config.toml
n_experts = 256
experts_per_token = 4
activation = "swiglu"
router_score = "softmax"
routed_scale = 1.0
vocab_size = 9349
seq_len = 256
train_tokens = 739000000
steps = 2820
Below are experts of layer 6 (counted from 0) of a mixture-of-experts language model. Rows are named router (the router's row for the expert), gate (a neuron's input weights, with its number), up (a neuron's input weights, with its number) and show model dimensions 0-255. Each number is 128 + 32 x the weight over its row's rms, rounded and kept within 0 to 255.
Before each expert's rows: a language model's description of what the expert responds to. This comes from a sample of Wikipedia text that the model never trained on.

# expert 60
It responds to: G-words and casual speech. Word pieces after a G or g at a name's start, like Giuseppe, Gaelic, plus informal words like really, like, I'm.
router [117 150 119 145 114  99  92  73 164 113 192 162  86 136 138 123  12 141 152  83 117  62  68 139 100 162 142  90 177 136  92 143 141 144 164 133 138  54  81 148 173  63 117 194 150 121  97 156  87  95 133 133 105 174  97 129 139  87 145 104  63 121  58 168 115 153 131 107 127  76 113  80 150 134 213 132 163 172 114 103 130 196 125 102  96  92  91 167 121 119 118 127 101 153 102  94 129 144 165 114 106 105 138 143 181 142 129 146 127 130 135 181  96  83 123 139  92 102 108 171 144 132 148  73 129 155 195 120 105  98  83 115 103 160 116 166 164 108  81 134 110 163  65 132 149 107  61 139  86 133  92 140  89 127 165 114 134 110 120  88  86 146 135 109 127 111 109 116 112 183 163 101 160 105 122 128 215  77 125 151 138 160 172  67 126 109 107 137 141 123 141  73 171 124  91 156 102 145  99 106  74  71 159  95 142 130 162 117 121 156 167 137 145  75 138 145 108 113 128 132 132  97 143 111 125  63 115 125 140  95  90 102 136 167 144 161 147 197 140 164 137 101 105 121 124 101 163  86  98 113 169 150  83 105 135 114]
gate0 [124 104 113 193 140 128 100 133 206  88 117 166 120 140 168 120  75 109 173 124 119 135 125 139 112 104 147  92 137 134 140 114 160 137 155 155 190 111  69  54 151 106 103 155 150 120 137 121 114 146 132 120 166 106 130 123 129 130 157 108 113 145 187 160 123 133 129 145 174 102  93 160 110 189 172 164 105 208  91 155  63 129 142 159 153  87 138 128 194 128 119 116  93 122 108 150 122 198 116 136 106  96 111 166 164 150 157  98 173 133 116 139 155 153  99 118 137 139 178 129 109 122 132 142 158 116 104  92 130 107  86 203  58 184 135 123 139 150 138 145 144 125 140 131 145 142  60 152  94 109 179 134 176 101 120 123 156 181 114 143  96 121 116 123 146 142  90 159 117 139 157 125  91 151 128 115 135 170  82  63 115 126  88  93  75  84 103 143 205  38  90 147 169 111  66 104 173 192 224 170 110 132 185  96 131 110 120 168 131 116 130 143 159  88 152 128 152 126  64 107 193 107 152 120 110 116  96  90  87 158 103 166 152  93 112 134 135 185 142 114 100 106 105 169  67 137 106 133 139 151 108 166 119 214 152 119]
up0 [141 131 125 134 119  68 129 123 106 189 148 121 151 112 163 161 118 124  70  79 160 147 192 137 178 141 148 212 116 101  94 150 164  82  95 102 120 160 161 106 127 125 158 122  82 158  72 107  98 131 148  92 114 114 142 111 134  99 123 116 180 150 155 127 156 160 180 177 121 142 111  94 134 133 107 109  83 103 131 117 136 132 109 157 162 139 108 136 124 112 131 118 195  95 104  87 143 156  97 127 163 119 150  50 115  62 138 135  76 157 125 112  51 128 144  86  60  87 127 163 124 108 181 135 174 149  92 123 118 172 154 160  98 133 132 179 180 137 109 165 148 116 135 165 115  73 147  75  87 121 149 113 113 123  89 124 139 128 119 145 139 128 110 171 138 143 131 174 168  58 109 117 105 127  70 165 215 131 119 178 141 129 150  88 191 173 101 135 103 131  98 153  98 159 177 141  33  86 140 100 124  99  68 173 175 121 143 158 131  84 110 134  87 140 131  62  92 117 169 115 140 161 117 137  98 182 155 101 118  92 143 133  34 147 119 109 164  87 121 126 150 155 149 116 153 139 106 132 146 109 110 130 112  57  52  97]

# expert 43
It responds to: Adjective suffixes. Adjective-forming endings and common adjectives, such as -al in feudal and loyal, -ar in polar, and local, social, central, economic.
router [132 124 137 117 182 111 100  80 110 114 145  93 152 115 115 159 108 153 154 134  64 116  82 115  94 128 163  99 120 151 127 114  87 116 169  87 153  82  54 138 186  92 145 146 152 170 140 183 106  97  93 139  84 165  53 132 152 124  94  82  68  86  76 152 134 143  95  96 123  82 160 126 119 124 155 116 150 118  78 144 151 131 136 158 148  96 101 137 164 130 136 136 107 138  88 102 181 151 208  90 123 158 157 123 149 121 118 185 165 115 158 177 119 102 137 176 128 107 117 117 147 170 172 111 147  90 145  70 145 106 111 103 138 173  97 161 129 129 128 133 194 163  72 124 114 122 122 138  90 151  96 187 128 148 102  77 139 105 108  95  66 168 100 130 145 111 137 130 138 166  67 102 153 117  87 190 175 133  99 102 100 163 156 118 133  45 170  99 115 136 143  98 174  87 133 171  97 200 127 103 132  76 132 146 173 130 104 161 139 152 157 103 151 100  83 132 102 105  85 121 183  96 112 125 186  61 176 156 101 111  65  73 160 196 148 147 130 129 166 165 106 134 176  94 103 136 192 109 139 133 159 140 148 116 148  79]
gate0 [134 153 105 141 112 105 153 161  71  71 131 100  90  71 147 131 143 122 128 108 198 143  94 116 174 129 145 187  98 106 145 109 134 125 198 119 131  84 151 127 115 149  90  75 164 158  73 100 139 155 159  99 170 113 150 142 200 131 110 161 125 136 151  85 104 122 147 156 188 156 138 151 154 111 106 113 139 145 142 157 185 140  71 112 121 248 145 129 146  82 128 128 144 158 128  84 125 101 133 163 159 164 126 153 113 121  69 147 149 148 188 110 180  64 124  73  69 135 127 121 170 129 114 169 126 153 187  87 144 152  95 133 118 101 115 128 129 129 113 134 162 115  82 138  99  86 124 146  66 135 141 123 105 188 182 176  97 100 155 129 121 106  18 106 137 116 137  86 218 105  63 135 161 110  80 149 136  98  95 165 152 112 132 104 126 113 121 103 151 122 118 108  86 148 145  90 107 153  91 141 128 172 111 139 155 142 122  85 119 105 146 128 118 189  83 169 137 123 191 152  82 142 110 146 155 158 124 131 124 144 125 150 124 140 112  80 109  36  98 153 129 120 178 139  94 128  94  50  82 130 128  86 110 162 117 139]
up0 [113 154 124 154 125 104 158 165  77  98 143  89  84 112 133 121 147 135 112 127 209  97  79 115 165 135 138 138 114  88 116 113 167 111 179 124 105  96 129 122 126 160  57  84 159 161  64 115 120 158 166  90 183  63 166 182 190 110 135 156  98 158 159  59 130 153 146 188 197 137 137 156 153 122  95 117 140 118 180 144 148 134  64 113 123 189 172  97 144 143 133 147 132 129  81  86 120  65 140 203 173 188 107 147 111 131 110 113 154 155 168 113 112  77 129  71  93 153 145 150 104 109 129 141 131 164 159 144 176 177  87 124  99 104 130 154 145 113 129 153 139  89  98 116 138  97 120 129  89 114 122 134 116 160 164 161 116 136 106 183 140 125  64 136 144 142 142  96 196  78  84 170 168  98  72 175 113 112  52 155 121  99 151 100 162 143 118  90 168 107  93  85  79 159 131  89 126 158  98 115  95 191 112 108 171 148 110 103 131  86 140 110 130 191 100 153 140 102 181 161 134  92 143 170 169 136 113 162 102 158 161 127 103 122 113  89 117  67  99 132 132 138 170 134 141 135 100  69 119  85 155 119  89 175  88 122]

# expert 52
It responds to: Mixed name fragments. Inner pieces of foreign names (Simment-h-al, Al-Itti-h-ad), plus International, National, German and en dashes in sports competition contexts.
router [161 148 148 103 133 134  66  93 115 122 161 105 156  64 115 113 103 128 115 162 135 117  96 168 118 190 175  78  69 128  99 173 160  93 134 132 160 139 122 115  89 132 178 195 182 161 118 160 120 148 110 166 158 200  69 117 183 118 135 123  87  77 124 144 126  90 140 123 110  95 173 101 108  90 105 109 108 179 111 121 118 185 123  95 146  99 142 107 153  87  91 149 134 134  90  69 124 135 189 130 119 200  98 135 169  77  78 110 161 170 143 181 101 153 124 127  78 113  93 143 127 141 169  89 123 106 125 136 118 120  88  84 157 133 147 169 172 104 123 154 161 120 139 129  96 121 146 135 137 102 103 155 102 172 102  47 109 129 153  82  73 186 139 123 157 111  98 177 136 195 111 158 133  92  96 128 177 116  91 117 136 130 160 119  74  71 106 139 119 154 124  96 128 122 161 183  36 155 127  88 124 141 134 162 155 136 176 145  89 138 124 109 214 106 126 147  71 101  94 186 139 108  99  81 123  77 144 128 128 102  88  68 148 150 141 143 165 112 185 121 170 132 167 110 156 133 154 144 128 109 125 174 196 113 162 134]
gate0 [148 109 100 124 132 133 158 119 111 124  82  34 150  71 151 186 132  56 117 136 166 128  79 157 127 127 154  96 128 160 163 102 117 149  97 147 149  90 141 115 176 113 160  88 129 138  95 119 162 110 110 156  97 128 102 130 129  87 112 198 105 135 136  79 114 121 132 139 178 137 151 127 133 135  91 103  95 183 116 148  99 111 116  64 140  93  70  99  95  84 161  87 161 137 115 133 151 115 182 104 108 122 155  91 124  70 139 105 187 103 139 101 196 142 132 137 161 149 130 166 140 138  88 152 134 189 116  99 161 133 153 144 155 107 148  94  36 123 162 176 147 150 165 123 105 103 132 152  52 134 137 118 118  90 104 134 111 140 106 104 100 112 117 165  99 143 143  93 106  84 140 115 145 101 113 178 113 120 141 117 148 173 119 206 189 122 121 110  57  98 135 115 127 107 148 128  94 135  91 101 152 139  99  75 111 136  86 112 112 155 162 143 187 116 120 189 139  94  79 132 108 147 150 108 170 147 158 166 160 146  85 173 142 154  84  85 142 132 138 166 149  39 142 119 121 157  43  67 171 107 163  97 117 158 232 175]
up0 [129 117 162 111 133 111 135 174 117 153  89  20 119  83 132 151 135  87 132 137 156 122  93 130 150 110 172 114  60 124 134  90 121 139  68 147 142  66 102 105 166 154 124 120 134 135  92 101 138  76 123 159 107 145 120 108 128 109  85 167 129 118 123 101 141 122  96 137 171 119 150 121  93 113  93 140 120 167 136 157 154 115 112  54 133  80  99 126  98  85 160  85 151 132 142 134 140 140 165  98 103 147 158  78 112  76 164  94 162 122 126 109 177 148 113  90 155 142 133 173 124 129  97 123 163 154 102 133 175 121 131 176 179  63 158  72  49 130 183 149 112 126 141 145  81  84 137 128  80 121 116  73 145 107  95 114 117 128 135 106 121 108 115 141  96 138 133  91  74 145 144 145 104 145  94 137  95 151 156  76 151 164 122 180 162 114 101 114  90 103  99 130 152  88 166 153  88 150 103 144 123 145 119  61  76 133 131 109 107 169 135 160 185 105 147 163 143  69  63 133  78 182 133  43 111 153 137 171 144 161  93 192 140 139  63 110 102 146 131 161 141 108 138 138 121 157  19  63 190  96 193 108 118 171 185 136]

# expert 16
It responds to: Political-geographic nouns. Common nouns for polities and groups after the or an adjective, such as state, world, government, country, region, community, division.
router [124 154 134 100 137  79 130 106 158  78 126 126 161 110 171 116 126 135 127  66  80 113  97 138  96 124 117 114 124 135  89 165  86 124 102  76 163  61  64 170 146 131 138 149 139 154 113 159 159  79 101 140 100 211   0 166 146 135 118  98  80  92 110 178  92 114 106  87 145  93 166 116 109 101 175  36 129 148 131 134 109 163 154 161 114 110 142 135 144  82 134 154 107 116 151 103 140 136 199  88 133 148 137 129 146 111  81 138 132 107 115 154 129 123 145 173 133 118 104 144 150 153 174  89 139 112 138  52  78 125  84 109 109 142 135 149 181 115 102 134 153 167  95 120 165 129 130 143 103 117 144 119 141 144 118 117  93 135 198  90  99 170  92 123 131 123 122 142 164 173  98  95 150 127 145 180 158 133 108  89 130 167  99  96 117 123 150 126 145 153 144 139 200  88 129 135  70 163 125 129 163  58 170 183 147 142 143 136 116 165 154  80 138 108  67 126 103 156  83 108 155  99  57 105 164  54 128 173 110 111  82 101 126 170 120 167 132 160 203 189 117 154 110 119 118  82 148  76 107 175 136 170 153  89 125 137]
gate0 [102 175 155 191 139 140 107 145 144 100 191 125 139  89  97 167 137 119  97 191 120 153 119 127 158 118 116  84 175  65  65 159 169  94  88 126 143 107 122 175 140 135  78 104 108  83 133 135 144 138 129 175 156 132 105 163 196 177  92 149 150 134 157 111 150 124 133 108 136 129 139 157 104 132 127  97 123 151 113 127 109 149 203 134 145 182 140 188 147 147 136 146 119  86 144  79 139 183 132 128 158 182 127 112 136 109 115 197 142 123  89 156 129 104 104  94 217  77 129 109 176  96  94 150  75 138 125 156  69 158  99 160 106 112 146 153 148 134  51 100 105  98 128 138 133 136 131 162 198  72 140 119 120  51 113  97 118 127 128 161 153 155 171 153 115 142 179  60 128 133 162 172 154 134 106 143 157 152 128 115 141 133 130 157  85 126 112 219 179 145  67 155 130 104 120 147 107 163 167 141 132 190  79 188  60 133 163  93  91  89  84 142 118 119  98 177 123 119 163 133 108 144 164 146 159 135 151 146 139 105  59 158 119 142 150 114 109 136  84 116 125 173  50 121 107 110 148 109 191 133 140 170 129 180  96 133]
up0 [113 112  71  91 150 136 153  98 126 150  94  90 114 156 164 102  97 149 165  67 158 122 138 154 106 123 138 188 101 175 174 125 103 136 173 126  75  92 115  95 114  99 137 167 164 147 142 122 130  78 117  70 116  92 170  71  71  69 186 152 132  89 104 127 131 118  53 121 148 112 134 141 186 140 148 167 141 115 128 100 135 110  53  83 139  90 146 113 161  96 119 124 137 144 116 208 112  82 104 152  94  88 133 149 125 175 168  74  98 148 152 108 149 106 133 174  55 201 108 196 116 164 137 104 172 132 176 116 120 102 114 138 163 133 145  64 130 108 177 114 179 140 114 143 128  87 129 104  85 167 146 134 131 225 149 166 158 157 150  83 137 160  96 127 116 127  91 165 144 132  89  79 146 126 125 106  58 104 121 103 129  87 124 124 172 120 128 120  91 122 182 114 104 139 112 139 142 102 112 125 155 144 193  93 201 130 107 118 127 146 157 132 139  94 124  81  58 136 139 114 147 141  79 109 120 159  78  87  92 150 173  83 153 109 124 139 140 161 137 109 143 111 156 176 130  85 135 137  79 111 103 119 114  47 185 108]